{
  "num_hidden_layers": 11,
  "hidden_size": 256,
  "n_experts": 24,
  "experts_per_token": 2,
  "d_expert": 160,
  "d_shared_expert": 0,
  "hidden_act": "gelu",
  "moe_layers": [0, 1, 2, 3, 4, 5, 6, 7, 8, 9, 10],
  "router_score": "softmax",
  "normalize_top_k": false,
  "routed_scale": 3.46,
  "balance_loss": 0.00209,
  "balance_bias": false,
  "router_bias": true,
  "init_std_router": 0.00619,
  "lr_router": 0.0021,
  "num_attention_heads": 2,
  "num_key_value_heads": 2,
  "head_dim": 128,
  "vocab_size": 23549,
  "norm": "layernorm",
  "norm_place": "pre",
  "norm_eps": 1e-05,
  "positions": "learned",
  "qk_norm": false,
  "attn_scale": 0.0884,
  "tie_word_embeddings": true,
  "parallel_block": true,
  "init": "normal",
  "init_std_qkv": 0.0444,
  "init_std_o": 0.0,
  "init_std_up": 0.0444,
  "init_std_down": 0.0,
  "optimizer": "adamw",
  "learning_rate": 0.00172,
  "beta1": 0.9,
  "beta2": 0.99,
  "weight_decay": 0.12,
  "lr_head": 0.00813,
  "max_grad_norm": 0.5,
  "warmup_steps": 311,
  "schedule": "wsd",
  "decay_fraction": 0.742,
  "decay_shape": "linear",
  "final_lr_fraction": 0.0,
  "batch_tokens": 65536,
  "max_seq_len": 256,
  "doc_mask": true,
  "train_tokens": 301700000,
  "max_steps": 4604,
  "dataset": "wikipedia_en"
}
Below are experts of layer 7 (counted from 0) of a mixture-of-experts language model. Rows are named router (the router's row for the expert) and show model dimensions 0-255. Each number is 50 + 10 x the weight over its row's rms, rounded and kept within 0 to 99.
Before each expert's rows: a language model's description of what the expert responds to. This comes from a sample of Wikipedia text that the model never trained on.

# expert 11
It responds to: Common nouns after determiners
router:45 48 53 58 50 40 39 39 65 50 43 42 49 58 36 63 47 57 61 41 45 49 60 32 50 63 49 57 52 31 44 50 57 61 52 42 48 57 64 48 34 46 49 43 49 53 64 61 42 61 64 53 67 58 48 65 49 39 42 42 59 55 62 43 52 65 49 49 38 43 51 36 40 45 54 65 74 33 45 55 48 56 39 51 62 64 43 57 46 51 56 55 66 45 54 63 58 35 45 28 52 50 48 52 41 51 54 56 54 51 50 63 35 14 49 76 33 54 63 62 56 60 42 42 58 47 63 72 51 52 60 52 49 58 33 53 55 35 43 70 36 57 48 31 47 47 56 43 58 58 64 55 54 33 53 46 44 41 51 40 49 59 51 61 67 59 46 48 51 39 34 45 57 36 53 35 50 46 35 39 51 56 32 48 46 67 54 65 57 65 63 31 34 37 63 66 32 51 54 55 60 38 45 41 50 36 39 61 45 47 50 53 53 46 63 60 47 50 51 37 50 40 54 45 44 44 41 36 41 35 49 45 65 35 58 58 37 56 68 35 64 48 56 45 61 44 38 59 45 47 55 71 44 33 50 45

# expert 9
It responds to: Infobox line structure
router:45 37 32 65 53 60 62 40 41 39 58 56 50 26 59 47 42 41 65 57 56 36 67 44 50 37 44 41 33 66 52 43 36 60 54 39 34 39 52 43 49 36 48 67 46 48 44 41 60 48 63 46 42 55 41 42 47 60 62 44 37 39 50 62 59 57 42 43 45 48 43 46 70 40 54 51 37 66 45 48 44 49 71 40 55 38 48 57 64 51 53 56 60 55 47 72 49 60 45 44 30 56 42 49 51 43 56 57 57 61 35 42 70 32 46 53 52 45 26 39 43 40 44 64 58 50 54 47 41 54 54 60 56 44 75 67 65 53 67 66 42 50 57 60 51 40 65 59 52 50 59 55 48 48 60 43 76 45 45 35 42 52 52 44 35 37 54 55 49 71 48 55 45 65 48 53 53 59 58 49 43 61 36 50 50 42 51 59 58 35 65 51 59 34 40 35 70 43 46 38 55 41 57 50 36 61 42 44 62 57 42 51 42 56 35 57 56 49 55 71 48 59 54 59 51 50 45 60 61 49 60 48 69 46 56 68 52 45 32 76 62 58 67 65 58 49 43 49 40 47 48 63 63 46 48 56

# expert 6
It responds to: Sentence ends, headings
router:44 32 59 47 41 57 53 51 45 31 40 52 58 55 20 46 59 34 50 34 50 41 33 39 34 32 36 57 37 61 47 53 41 52 47 50 44 38 52 49 66 51 53 43 47 50 53 47 50 66 58 44 34 35 50 35 43 56 52 53 61 38 48 52 62 44 45 69 46 49 47 38 60 61 60 34 40 59 65 69 48 48 46 39 57 47 45 50 52 69 44 52 64 51 53 47 64 54 47 47 49 56 41 54 45 71 39 64 38 58 48 47 66 29 37 42 46 39 61 34 52 45 38 65 39 47 57 56 41 64 64 66 58 48 58 48 51 65 53 51 50 60 54 51 43 49 56 38 64 53 64 30 56 50 64 54 45 47 60 51 40 49 73 37 48 49 52 44 45 67 59 38 44 53 35 41 68 39 59 55 41 68 72 62 51 61 53 50 52 51 49 54 63 44 30 57 52 49 49 43 65 67 40 63 44 61 41 62 46 45 40 46 28 57 55 47 58 45 29 53 54 43 60 71 45 68 56 64 64 42 58 46 53 49 57 51 59 39 39 54 62 63 56 54 42 56 56 48 52 44 49 41 78 43 40 40

# expert 21
It responds to: Inner syllables of names
router:34 61 53 46 48 47 42 50 39 61 48 62 53 48 64 33 60 66 40 51 72 50 45 57 46 41 38 62 48 65 48 49 55 52 62 50 27 58 37 76 53 38 35 49 59 52 50 33 68 46 36 64 48 54 66 41 59 63 51 57 53 37 41 58 37 46 35 61 41 50 45 43 52 45 45 60 68 36 54 37 39 57 54 62 51 49 39 43 66 42 37 46 42 42 40 47 55 64 41 61 54 57 56 37 62 48 54 52 58 56 41 60 44 61 65 57 61 56 51 45 55 56 48 58 59 39 43 44 54 44 51 47 41 42 52 45 46 55 44 32 29 38 56 57 49 65 56 29 68 45 57 48 40 43 42 62 63 49 62 58 55 36 45 46 42 55 55 59 57 47 43 61 55 48 51 56 34 35 56 66 45 54 65 65 66 26 26 25 43 55 44 57 50 69 30 47 44 73 51 54 67 50 32 49 54 60 27 47 49 59 36 52 37 47 52 49 53 65 50 47 47 60 51 58 69 34 50 53 49 45 42 36 45 39 51 34 44 55 36 49 35 59 54 68 49 39 61 52 50 48 47 61 42 61 44 52

# expert 19
It responds to: Non-Latin and onset pieces
router:53 52 50 65 56 48 51 40 48 54 50 49 61 52 61 39 43 59 49 33 60 37 32 35 48 38 37 50 69 52 52 52 61 38 65 62 43 60 31 53 45 46 62 62 54 50 49 37 49 27 49 35 53 57 48 53 45 51 25 55 49 51 43 54 52 42 34 55 60 73 50 66 53 42 44 43 57 58 55 26 51 36 42 45 50 46 52 64 52 45 56 45 48 69 38 48 32 45 51 63 53 52 39 44 47 53 41 48 50 40 52 55 53 68 63 61 62 41 56 57 57 38 59 44 60 69 41 52 48 53 40 37 47 48 53 28 33 55 37 47 59 32 56 52 52 53 43 67 47 61 50 54 50 41 40 39 44 52 57 64 55 73 55 42 50 59 49 53 63 39 50 45 50 41 40 51 30 41 52 62 66 31 71 54 42 51 51 59 34 58 45 54 39 50 50 50 50 59 59 50 27 50 58 48 45 61 67 34 52 68 61 44 38 71 58 38 49 56 62 38 44 46 41 69 61 39 53 38 58 55 47 52 39 61 40 55 48 63 28 36 39 43 48 61 29 56 65 53 70 62 48 48 41 40 52 36

# expert 16
It responds to: Capital letters in codes
router:48 60 52 47 52 62 60 45 49 53 51 51 56 59 60 46 40 58 48 35 40 59 68 55 54 44 49 34 57 33 35 66 56 40 58 51 54 43 50 58 54 46 50 52 50 60 41 46 57 48 58 48 36 55 32 53 45 46 65 31 44 55 39 42 49 48 31 46 50 58 36 68 46 66 54 34 56 66 38 62 47 49 63 52 59 46 38 49 63 29 51 35 53 70 60 61 51 48 35 70 44 54 49 40 68 39 59 54 46 51 55 65 49 67 57 53 69 53 68 37 36 37 39 54 59 57 34 33 44 49 54 49 36 52 44 37 50 55 61 44 48 34 41 61 56 53 42 47 52 50 37 54 64 49 42 42 74 50 42 30 63 53 36 45 31 53 49 47 55 47 40 40 63 60 45 54 71 44 54 42 55 39 61 55 53 54 64 65 41 40 53 46 53 39 65 70 34 59 29 45 49 51 58 49 51 39 29 74 39 39 40 41 48 38 37 40 43 39 61 59 74 65 47 49 51 74 32 52 37 59 55 49 45 55 54 49 58 49 57 37 43 45 57 40 49 52 36 34 56 42 53 61 52 51 39 59

# expert 20
It responds to: Separators after names
router:56 55 37 45 27 50 49 58 39 34 47 50 44 48 52 59 43 42 69 62 38 56 35 58 51 57 60 40 56 45 51 48 52 50 27 45 48 52 59 50 39 60 63 45 52 49 39 51 52 74 51 45 69 39 44 53 49 51 45 52 53 50 43 52 55 50 53 61 56 47 36 61 68 48 42 62 40 41 48 38 62 51 38 52 44 60 59 57 37 54 55 35 57 47 52 50 63 46 61 44 44 41 60 31 60 35 47 66 58 50 70 40 56 31 34 49 29 66 34 51 35 57 72 59 42 47 61 48 53 48 47 41 68 48 61 70 52 49 58 53 47 56 36 57 49 51 63 63 27 51 28 56 26 50 50 39 60 65 47 39 48 48 49 57 41 46 56 43 40 69 65 51 51 55 60 30 56 67 49 46 31 52 31 48 36 52 60 57 64 40 49 56 43 65 60 42 52 55 61 61 44 48 45 59 47 38 32 48 63 39 64 59 48 43 62 50 58 33 65 59 35 52 64 45 42 45 35 63 39 66 35 46 51 47 44 56 44 61 41 61 61 45 54 72 43 50 57 59 65 55 52 47 58 62 65 39

# expert 8
It responds to: Mid-word syllable pieces
router:45 61 29 29 44 46 29 73 34 55 49 69 59 46 65 55 66 61 49 45 42 50 47 75 43 55 58 36 42 68 47 42 56 75 46 51 58 59 62 36 52 49 50 41 53 61 34 47 53 32 26 49 56 42 56 38 48 71 45 54 63 67 28 49 47 46 59 51 48 60 54 48 44 37 45 48 40 63 56 36 50 61 38 56 45 53 30 51 31 47 42 46 38 49 46 38 54 64 45 61 56 52 42 50 46 57 34 41 57 33 38 33 55 61 59 50 56 57 44 53 47 44 55 53 44 56 35 50 72 45 28 39 53 49 46 49 53 52 54 48 47 36 33 53 57 53 45 59 42 49 63 29 55 63 60 53 51 42 50 47 69 54 64 47 74 46 49 53 57 63 44 53 52 53 59 58 38 51 44 47 48 52 62 46 46 53 48 36 55 53 72 58 33 56 55 49 45 66 59 44 50 64 65 52 41 47 59 44 49 57 44 51 57 46 33 56 53 33 50 72 39 61 47 63 58 52 44 40 40 71 46 54 46 48 34 48 36 65 44 59 48 40 42 59 53 43 45 42 61 60 44 66 42 69 58 52

# expert 1
It responds to: Name-initial fragments
router:54 59 42 57 46 60 59 44 49 35 48 67 62 57 49 69 48 62 45 46 69 42 33 47 69 64 49 36 56 52 42 73 37 49 54 52 63 51 44 61 55 36 64 43 41 47 58 50 43 37 59 53 44 46 30 37 50 50 35 39 49 54 34 40 55 44 46 56 49 55 38 65 54 60 79 47 55 44 24 51 38 35 42 52 31 48 55 61 45 39 48 41 30 61 51 32 34 50 40 54 48 49 53 49 47 42 56 56 38 48 46 54 56 58 71 44 48 65 42 48 45 37 47 60 37 51 50 65 26 57 43 50 61 50 49 64 44 54 56 63 47 47 48 73 52 62 44 41 61 43 60 56 40 49 54 47 45 53 43 56 53 33 47 55 39 59 50 56 51 74 51 59 33 89 61 67 40 54 64 47 56 42 48 47 41 36 45 57 54 47 38 45 48 50 40 61 50 61 48 45 62 48 62 45 60 43 51 61 50 65 58 51 53 68 42 55 37 39 62 64 49 54 25 39 49 34 52 58 40 47 44 50 40 55 62 53 44 39 54 46 48 38 48 62 59 46 55 34 49 59 41 33 38 43 38 57

# expert 3
It responds to: Commas and closing brackets
router:58 48 48 62 61 57 33 51 42 38 36 53 40 50 53 56 39 45 59 59 39 49 65 50 58 59 47 51 47 30 65 57 30 60 39 58 42 32 38 51 42 34 67 44 32 47 48 53 38 52 41 55 35 39 40 28 66 45 63 47 70 62 57 62 59 27 63 53 55 35 50 59 71 76 58 65 41 40 57 43 56 57 42 43 32 46 55 54 54 43 38 68 55 43 54 62 65 42 40 58 34 45 60 53 56 50 62 50 53 56 42 40 48 41 39 62 40 43 54 41 51 42 32 54 50 59 56 36 46 58 52 46 52 51 68 75 54 46 67 37 56 71 49 54 49 51 53 62 54 38 52 35 54 43 61 44 50 51 42 27 58 37 51 53 44 63 43 45 54 58 46 46 58 57 39 56 73 60 52 57 51 60 38 50 49 33 48 46 65 31 31 47 47 54 56 60 43 42 47 41 69 57 47 44 52 42 47 61 57 36 58 50 46 55 50 43 53 57 52 41 58 56 63 53 60 44 37 51 44 40 63 38 61 38 45 59 55 45 51 58 67 69 56 61 33 49 54 39 31 41 41 53 40 58 47 62

# expert 22
It responds to: Determiners and modifiers
router:49 60 66 52 46 44 41 65 45 57 55 32 50 62 39 58 58 66 57 39 47 48 54 52 60 58 45 56 43 53 59 40 71 64 49 35 47 70 59 35 53 46 48 50 59 53 54 59 32 63 60 49 62 58 56 68 42 40 40 63 57 49 53 65 52 58 52 50 51 36 65 45 38 49 54 46 70 59 44 58 64 44 40 40 52 55 52 66 43 68 51 54 57 66 69 51 55 49 47 43 59 49 62 69 55 62 51 38 47 50 52 58 40 02 61 59 56 37 64 62 39 59 46 52 54 41 44 66 41 43 59 57 66 60 46 42 58 46 47 57 40 49 32 52 41 39 44 43 45 51 65 46 43 40 47 42 36 51 42 59 45 51 37 59 61 60 43 51 34 47 38 39 42 26 30 37 53 56 39 38 38 58 38 68 39 54 48 37 65 45 43 40 54 61 44 74 54 37 44 31 49 55 45 62 51 42 51 56 36 60 52 54 52 43 41 63 55 48 53 42 50 37 42 46 42 44 54 48 43 54 48 57 65 38 48 45 39 43 71 50 41 45 31 43 62 44 45 39 37 46 49 49 47 35 50 59